{
  "hidden_size": 256,
  "d_shared_expert": 0,
  "moe_layers": [1, 2, 3, 4, 5, 6, 7, 8, 9, 10, 11, 12, 13],
  "normalize_top_k": true,
  "routed_scale": 1.73,
  "num_key_value_heads": 1,
  "positions": "rope",
  "rope_theta": 10000.0,
  "extras": ["capped logits"],
  "init_std_qkv": 0.0281,
  "learning_rate": 0.00611,
  "decay_shape": "linear"
}
Below are experts of layer 10 (counted from 0) of a mixture-of-experts language model. Rows are named router (the router's row for the expert), gate (a neuron's input weights, with its number), up (a neuron's input weights, with its number) and show model dimensions 128-255. Each number is 128 + 24 x the weight over its row's rms, rounded and kept within 0 to 255.
Before each expert's rows: a language model's description of what the expert responds to. This comes from a sample of Wikipedia text that the model never trained on.

# expert 10
It responds to: First pieces or accented letters of personal and place names, often Spanish, Hungarian or Portuguese, such as Fran, Mor, Jos, é, á.
router [124 135 142  94 129 117 138 144 136 105 120 138 116 104  99 125 125 147 120 136 134 162 138 116 150  93 142 106 122 116  83 157 108 132 103 130 122 134  86 107 119 163  86 129 157 124 113 139 122 145 103 146  99 125 117 115 137  88 118 112 130 130  90 130 134 139 146 108 158 146 101 103 141 107 119 146 118 179 100 166 112 159 135 132 197 143 165 145 114 148 159 139 138 169 110 135 141  95 141 162 156 159 134 185  92  95 119 144  85 142  95 201 128 118 127 105 147 143 117 137 140  80 178 121 110 165 175 119]
gate2 [134 148 101 149 119 131 175  96 120 187 129 130 105 166 103 174  94 100 126 120 125 137  90 105 137 143 142 112 141 163 108 128 107 153 150 178 123 116  82 134 112 110 153 115 152 121 110 153 161 143 119  96 152 119 144 115 127 148 116 158 122 140 140 153  99 153 148 148  99 141 138 150 109 116 163 105 190 134  90 115 127 117 145 127 119  87 104  84 138 172 135 120 113 146 134 150 145 152 120 131 142 123 157 163 173 133 117 159 124 153 123  91 127 117 155 174 127 155 104 114 116 136 114 141 139 116 106 183]
up2 [152 162 127 115 128 122 147  95 112 188 128 113 156 114 130 142 109  95 131 127 163  93 154 141 101 137 140 137 123 157 136 144 108 126 143 109 161 104  83 135 119 111 124 150 122 115 129 110 100 156 136 147 143 145 123 102 156 174 124 158 182 128 189 121 140 140 100 136 100 128 137 111 115 111 170 122 148 153 113 104 135 114 148 109 106 134 123 138  79 167 157 150  97 112 155 132 137  97  85 116 100  73 149 132 170 123 134 176 122 137  99 113 113  86 121 121 135 150 137 106 113 106 145 112 119 149 123 141]
gate3 [150 114 147 157 106 106 136 104 131 107 133 126 115 176 118 116 139  76 140  99 107 204 165 119 148 162  97 114 136 147 134 190 176 148 116 180  94 114 114 123 152 132 105 135 129 134 132 113  99 128 139 132 132 118 183 117 101 114 105 121 132 142 157 114 167 115 115 103  94 107 140 136 138 121 145 112 111 162 117 139 132 161 141 180 131 142 141 118 106 138 120 172 146 140 137 152 119 136 120 134 127 129 107 103 165 129  83 147 164 103  95 142  78 101 164 162 119  92 129 140 171  78 105 135 100 122 105 116]
up3 [128 121 166 176 134 125 112 149 117 100 111 160 132 107 114 148  96 129 167 178 125 117 135 113 102 127 127 131 107 119 154 136 156 130 172 120 100 103 116 160 126 139 110 192 133 126 111 131 136  54 122 146 159 143 139 124 161  95 110 111 127  83 149 140 149 121 122  73 124 134 119 138 136  88 142 125 137 111 137 159 110 150 139  89  96 149 149 122 114 180 120 115 148 101 143 142 123 170 139 151 142 161 125 120 136 123 112 112 146 136 131 101 104  94  72 139 151 152 140 108 126 136 102 136 140 106  89 138]
gate4 [153  99 145 108  94 148 108 112 153 114  96 112 106 122 127 133 132 150 119 142 124  97  55 135 124 120 134 139 179 123  97 100 155 143 105 133 103 107 102  96 117 122 139  73  83 158 136 109 120 140 149 134 186 135 103 121 138 104 145 151 112 115 136 123 117 153 185 141 158 142 123 124 136 169  98 138 130 114 118 125 126 130 115 125  98 155  99 123 137 129 129 125 158 144 120 123 141  89 145 122 119 118 112 147 108 112 128 131 118 124 136 117 100 100  81 116 154 150 131 115 129  93 121 156 184 131 103 149]
up4 [156 136 115  98 186 135 142 126  84 149  99  89 194 144 134  77 138 128 124 127 150 151 125 132 138 114 131 170 126 130 137 114  97  98  93 136 116 102 190 128 120 126 116 106 150 156 115 118 151 118 129 116  90 110 138 122  92 136 149 116 103 127 141 187 155 138 193 109 145 141 156 112  90 185 113 147 122 124 137 185 158 142 135 104 152 100 123 133 156  96 103 142 162 173 121 150 158  87 102 148 116 126 102 104 178 132 140 150 112 135 141 152 134 150 111 158 114 142 143 125 121  99 152 118 138 147 108 156]
gate5 [161 105 178 100  92 106 116 114 130 101 134  98 130 157 108 112 131 116 124 172 131 121  93 129 107 132 131  97 113 158 149 135 113 106 157 129 112 107 131 120 125 116  53 116  92 132 143 150 153 144  93 135 156 141  86 122 130 181 153 111 152 106 114 149 172 134 153 153 124 136 154  96 148 129 141 163 145 113 104 138 178 107 133 155 129  96 102 113 122 104 119 107 141 128 117 114 111 102 125 153 128 102 106 110 187 142 124 135 124 142 175 137 123 105 162  94  61 121 125  87 108 138 147 134 124 114 113 109]
up5 [124 114  97 146 129  93 171 159 131 141 157 113  85 129 150 121 152 105 112 113 142 123  96 138 128 121 151  86 115  84 161 113 152  98 134 123 145 154 106 135 168 125 132  82 125 106 126 104 116 130 140  97 148 158  97 133 155 168 132  90  99 158 123 139 132 154 100 161 121 165 139 126 151 126 112 129 137 100 123 123 146 128 110 136 117 131 132 123 125 110 147 110 111 106 141 113 131 129 154 107 146 102 149 109  92  92 140 111 138 107 177 123 148 141 150  93  90 131 112 125 178 111 138 125 151 147 131 129]
gate6 [145 118 141 145 162 113 166 110 114 132 113 132 133 199 105 145 120 108  91 113  88 125  93 169 171 100 122  99 127 152 140 194 114 126 111 141 103 150 154 115 114 178 136 140 127 153 116 125 141 124 130 133 153 106 129 158 135 136 138 116 145 139 148 143 163 157 176 118 124  90 157 135 144 161 122 169 133 104 111 116 150 121 106 161 147 138 118  98  98 105 133 125 149 118 166  71 102 125 131  87 117 192 114 121 136  81 104 132 151  99 137 116  91 129  95 172 125 113 147 111  68 166 160 111 152 157 150 156]
up6 [116 128 137 107 126 123 128 107 163 113 134 125 132 144 164 112  93  98 164 160 170 118 169 115 133 121 136 138 144 132 165 105 149 102 111 128 136 118 138  79 173 135 112 127 146 154  89 111 132 119 150 137 104 126 135 114 115 100 109 129 160  93 133 108 159 111 115  89 149 172 166  99 137 142 135 122 140 188 152 124 106 137 116 162 113 132  95 117 187 136 154  91 107  88 153 138 123 130  94 131  96 151 155 112 108 144  81  87  94 109 158 117 139 155 173 180 118 125 119  98 107  88 160 142 121 114 103 160]
gate7 [189 120 165 139 125  46 102 113 146 101 130  76 155 115 108 117  88 106 123 160 125 120 160 110 138 132 134 108 100 136 137 147 124 139 155 139 136 106 131 163 109 150 124 135 142 137 141 135 143 105 159 131 134 153 147 122  78 154 106  94 110 108 124  77 111 119 154 141 157 168  86 108 166 128 106 150 154  93 114 145  76 140 140 108 118 108  95 132 137 167 167  91 160 158 106  98 104 121  91  67 147 135  90 116  84 124 118 165 137 152 146 143  99 110 126 114 122 132 135 127 117 114 130 103 115 114 151 135]
up7 [141 169 155 131 115 127  94 106 161 129 124 116 130 160 133 139 144 128 136 127 124 143 138 141 129 154 113 140 133 145 116 120 112 131 143 132 154 135 104  97 145 162 105 109 138  96 162 181  75 153 100 121 143 145 123 114 144 122 103 103 154 116 124 144 120 116 108 131 165 144 101 143 151 140 113  74 164  91 114 134 130 164  94 139 106 108 131 135  77 140 113 166 126 115 143  89 116 107 176 127 154 121 172 151 123 191  73 100 104 143 176  85  78  80 124 120 128 121 154 118 138 135 128 161  88 103 153 123]
gate8 [168 155 168 142 157 163 139 128 111 125 118 123 130 133 147 136 144 138  94 159 147 127  86 107 138 134 124 134 106  99  99 131 124 130 135 104 127 159 146 159 118 142  86 192  81 135 143 144 123 150 128  87 123 116 118 145 144 142 141 138 150 137 127 152 137 135 103 181 128 102 107 144 108 112 151 121 136 152 144 139 138 167 107 141 141 131 183 152  86 133 132 125 133 138 137 145 120 144 110 131 119 182  86 114 102 139 158 136 128 109 119 135 119 117  96 128 150 133  93 129 147 163 110 127 106 129 126 178]
up8 [161 149  94 123 143 134 102  75 136 152 114  95 161 122 116 112  93 106 123 104 130 149  99 135 125 121 161 121  97 135 105 160 145  93 127 132 137 123  76 167 117 123 108 164 106 129 141 158 142 161 124 126 125  98 126 168 132 115 118 112 103  88 130 147  97 113 133 126 102 108 147 159 136 127  80 139 140 106  86 145 141 110  88 147 142  62 177 136 120 123 128  78 146 137 104 139 180 127 135 114 139  88 130 168 143 142  99 133 163 109 121 160 124 136 105 138  98 137 142 131  88  97 148 131 102 134  98 139]
gate9 [123 103 151 108 112 137  97 135  80  97  77 104  79 114 154 101 117 138 117 131 140  91 123 139 119 150 117 178 135 121 147 110 138 129 122 162 106 141 104 133 104 130 112 127  97 112  91 126 106 136 139 137 111 121  88 136 129 127 150  86 129 114 117 137 103 122 106  84 127 134 104 158 133 129 136  81 144 122 119 109 132  99 163  83 145 133 131  67  75 119 138  83 146 153 112 145 142 130 166 150  83 131 191 166 103 156 141 150 114  69 126 210 131  82 101 106 132 127 111 150 140  93 168 128  89 112 130 119]
up9 [127 136 134 120  95 106 135 115 138 168 119  91 175 145 134 102  78 129 142 117 157  99 175 121 116 154 148 117 142  95 171  80 100 153 118 161 132 146  95 178 131 103 161 115 139 139 124 119 164 113 140 109 115 126 118 151 132 128 101 156 125 131 125 124 123 153 117 144 143 118 177 122 102 138 183  85 109 136 147 157 131 138 128 106 106  94  90 158 143 144 105 180 125 131 126 140 128 141 188 154 127 154 116 142 155 139 123 106 144 104 163 160 126 134 142 133 151 132 141 116 142 126 119 100 134 143 116 153]
gate10 [123 132 143 141  71 100 171 127 134 131 139 104 122 115 134  91 120  95 146  77 148 135 105 127 138 111 139 131 138 143 164 124 175 118 101 124 159 132 118 136 131 164 178 140 114 131 148 131 118 117 154 115 117 121 101 117 115 126 166 143 140  93 147 190 160 146  91 102 113 131 141 123 129 164 151 120 114 118 131 130 161 147 132 116 160 122 122 167 109 147 128 121 193 137 136  70 133 136 130 110 157 162 128 135 146 118 145 156  64 128 145 124 146 113  81 158 135 157 156 158 161 119 105 157 108  97 109 123]
up10 [119 149 110 161 183 139  84  80 156 142 109 168  97 141 167 132 134 120 112 161 123 142 111 101 131 131 125 124 119 133 135 116 140 149 128 181  98 142 136 122 150  60 101 142 137 125 111  99 150 121 143 141 138 128 131 132 117 111 122 116 141 133 115 168 115 117 127 133 113 140 137 127  85 150 123 138 103  88 106 115 150 109 140 114 114 147 100  86 115  89 156 132 110  72 157 161 104 155  92 143  92 115 157  85 136 107 111 108 158 118 169 122 118 178 119 132 126  98 129 110 108 142 138 136 139 120 123 162]
gate11 [126  96 143 117 119  64 101 102 145 126 139 121 134 105  87 107 129 106 107 118 133 108 177 137 172 147 126 166 131 156 144  82  97 181  89 100 120 132 125 146 102 103 180 140 145 133 111 155 133 107 124 107 126 133 129 127 101 154  98 140 135 129 182 111 132 147 136 110  88 115 137 143  97 130 155 125 120 125 176 150 122 139 149 112 100 149 162 127  85 106  85 123  90 129 136 132 121 107 143 118 122 168 187 176 128 118 124 134 103 164 121  99 122 203 132  96 153 119 124 126 110 122 165 143 138 182 144 136]
up11 [144 109 160 139 129 129 109 110 148 126  72 145  94 135 133 122  92 115 134 125 138 126 145 145 188  75 109 146 110  62 108  85 128 103 165 156 132 150 101 121 118 135  99 167 145 120 159 165 138 103 129 122  47 123  81 133 148  84  93 129 108 103 111 125 171 138 127 132 167 157 110 131 134 145 119 129 118 151 111 105 118 114 113 143 151 186 141 145 113  90 145  93 128 107  89 152 112 150 111 174 135 104 112 163 120 114  96 125  86 119  81 176 143 123  96 126 150 116 100 118 144  85 155 129 149  92 125 129]
gate12 [108 126 113 135 138 104 114 147 159 175 199 107 165 145 113 107 157  83 128 102 138 148  82  79 117 121  90 130 112 132 140 111 160 128 139 134 132 144  73 101 143 157 134 162 170 135 133  92  94 126 149 146 104 118 144 135 154 106 100 113 122 169 144 151 106 150 126 164 111 105 177  73 130 156  88 135 101 120 104 132 150 109 149  87 144 116 102 127 112 124 104 139 124 106  91  96 149 120 122 118 138 144 130 118 108 128 133 146 113 142 109 168 194 128 125 173 100 126 152 111 130  93  81 111 134 127 161 129]
up12 [152 150 123 127 170 162 153 122 166 123 131 161 166 136 126 119 111 171 138 138 142  83 101 136  91 116 145 143  85 142 106 169 119 154 107  95 135 113 132 113 107 119 140 143 110  97 107  91 108 128 117 128 148 163 182 120 140 115 121 122 149 123 116 131 142 102  96 147 146 171 132 137 120 130 120  82 125 127 138 120 143 146 107 126 126 136 115 130 132 149 124 119 135 125 151 152 124 101 146  93 135 145 143 110 118  90 163 130 105 120 129 111 135 189  95 193 106 102 136 147  97 133 124 138 129 113 137 148]
gate13 [108 153 137 130 135 141 128 119 111 113 122 111  93  95 101 120 129 128 112 147 115  89  81 152 109 128 171 147 109 157 138 111 138 155 139 129 111  93 120 132 180  65 123 118 154 109 103 173 143 106 131 110 128 139 123 143  93 132 182 130  95 103 143 131 133 100 132 154 158 109 109 137 159 107 105  92 120 156 130 169  87 180 129  93 183 161 115 126 135 142 157 100 129 111 137 148 129 100 120 153 160 125 136 142  96 138 107 162 104 124 106 108 124 102 126 101 125 172 144 157 153 131 139 107 133 132  93 111]
up13 [114 119 144 128 116 142 150 119  85 126  99 170 141  94 121 179  94 136 103 133 136 165 128 151 117 152 113  91 179 114 156 158  98 141 123 135 111  89 104 162 104 124 143 141 129 122 137 170 102 152 110 149 134 130 118 127 143  87 152 106 140 191  90 130 149 122 111 124 126 139 111 139 136 117 130 161 103 109 128 119 158 127 137 122 142 108 153 127  93 167 148 152 110 139  85 143 132 172 164 142 106 138 127 130 154 110 130 127 119 132 123 137 141 104 111 177 118 150 146 113 141 147 175 113 131 100 148  87]